Experts of a small language model: width 384.
Below are experts of layer 3 (counted from 0) of a mixture-of-experts language model. Rows are named router (the router's row for the expert) and show model dimensions 96-191. Each number is 500 + 25 x the weight over its row's rms, rounded and kept within 0 to 999. Numbers have three digits each.
After each expert's rows: a language model's description of what the expert responds to. This comes from a sample of Wikipedia text that the model never trained on.

# expert 0
router:493536505553490507507542515460530494499510532475514526508541501517510486490512555538533507465456537492495475505476490497474519511500501568477500485452519529501506467479516538539527493442487464510527544527514479527514535468488453528481520527484564460470497481480509480515465571480464479496
Description: Forms of be and became right after a subject pronoun or noun, such as was, is, are, were; also blank table cells.

# expert 14
router:514506462489530489486505540532536520532536517477542496511534516482479484488544535513455461520559495453488532487496534484489518540483512532505493535468480497487464519475470528471512490475506498476521488483501524461478517549546480475506513488535487490482532521537540501498501548491466476536
Description: Initials and given names of people, mostly in credits, tables and citations, such as J., M., R., John, Daniel.

# expert 63
router:503442517505479529477507474467500490451496572474469489485487525480477484473519437491503530469493519495503548533514470507511518541487498553533513504503496540510478497435500482488525477509474476532505496509517476514511517511518544494508464462509455522494471500493450527491473530494484511491
Description: Middle or final pieces of surnames, place names and rare words, such as -son, -ley, -borough, -op, -ó, often in taxon authorities.

# expert 3
router:533510474542483525456533526490501466508499459487518536487506460503484492510444537499504529487469498499486494507484484532507519512544453532480541495507514511501461499492482475494487496491474519498499516492465509483487490485540486490478529491528506492553501516465497413508576490496470497527
Description: Mostly the conjunctions and, or and &, joining nouns or names, plus "by" introducing authors or credits (men's and women's, by Léon).

# expert 37
router:514513488521531525525525505475505475507439495544520487463498493455512455475514495502515523478528507485498482523471531519509499522488450451501516516450477495471523543492456466491529477532486501495520523494461532494489492478479491499475521497491525529471520498517512540529515520512500489517
Description: Slashes, parentheses, backslashes, braces and superscript letters in coordinates, LaTeX and footnotes, as in 52″W, ^{b}, (宗.

# expert 31
router:506481490518524458515502510515531549525462457469508516493495498493533482456469473482488531516491513486468497540464494505460469505498506544467498522475512455513486464468454470543524504485519501511502490496479521508514545526512570478479468524478487518531498478547489464508487502473505517511
Description: The word the after prepositions like at, by and to, as in at the time, at the 2020 census, also under and with.

# expert 24
router:475467452461522533489504472513483508509469502498477501507511534559508501532502524500519480482488499515519494469506535503469524508482537503493515537476526497495517531542510474489527516523557469487492522441491518526519490484529442529487506500500547520487482524461517507511530544521488543493
Description: Commas, often fused with the end of a word, separating list items, names or clauses, such as rents, families, federal, Prop.

# expert 46
router:549468465473482424489473472490498505511488455508473505463467507518527452489530510496524431487465527505492490454523512514533477514459477474496510474541534515498465544499542456483467540499535492507482452518488492517521537534512458479469498532503463523509513491526505471509532516530471501542
Description: Words after "was", "is", "a" in descriptions and biographies, like known, named, called, born, married, very, father, e.g. "better known as".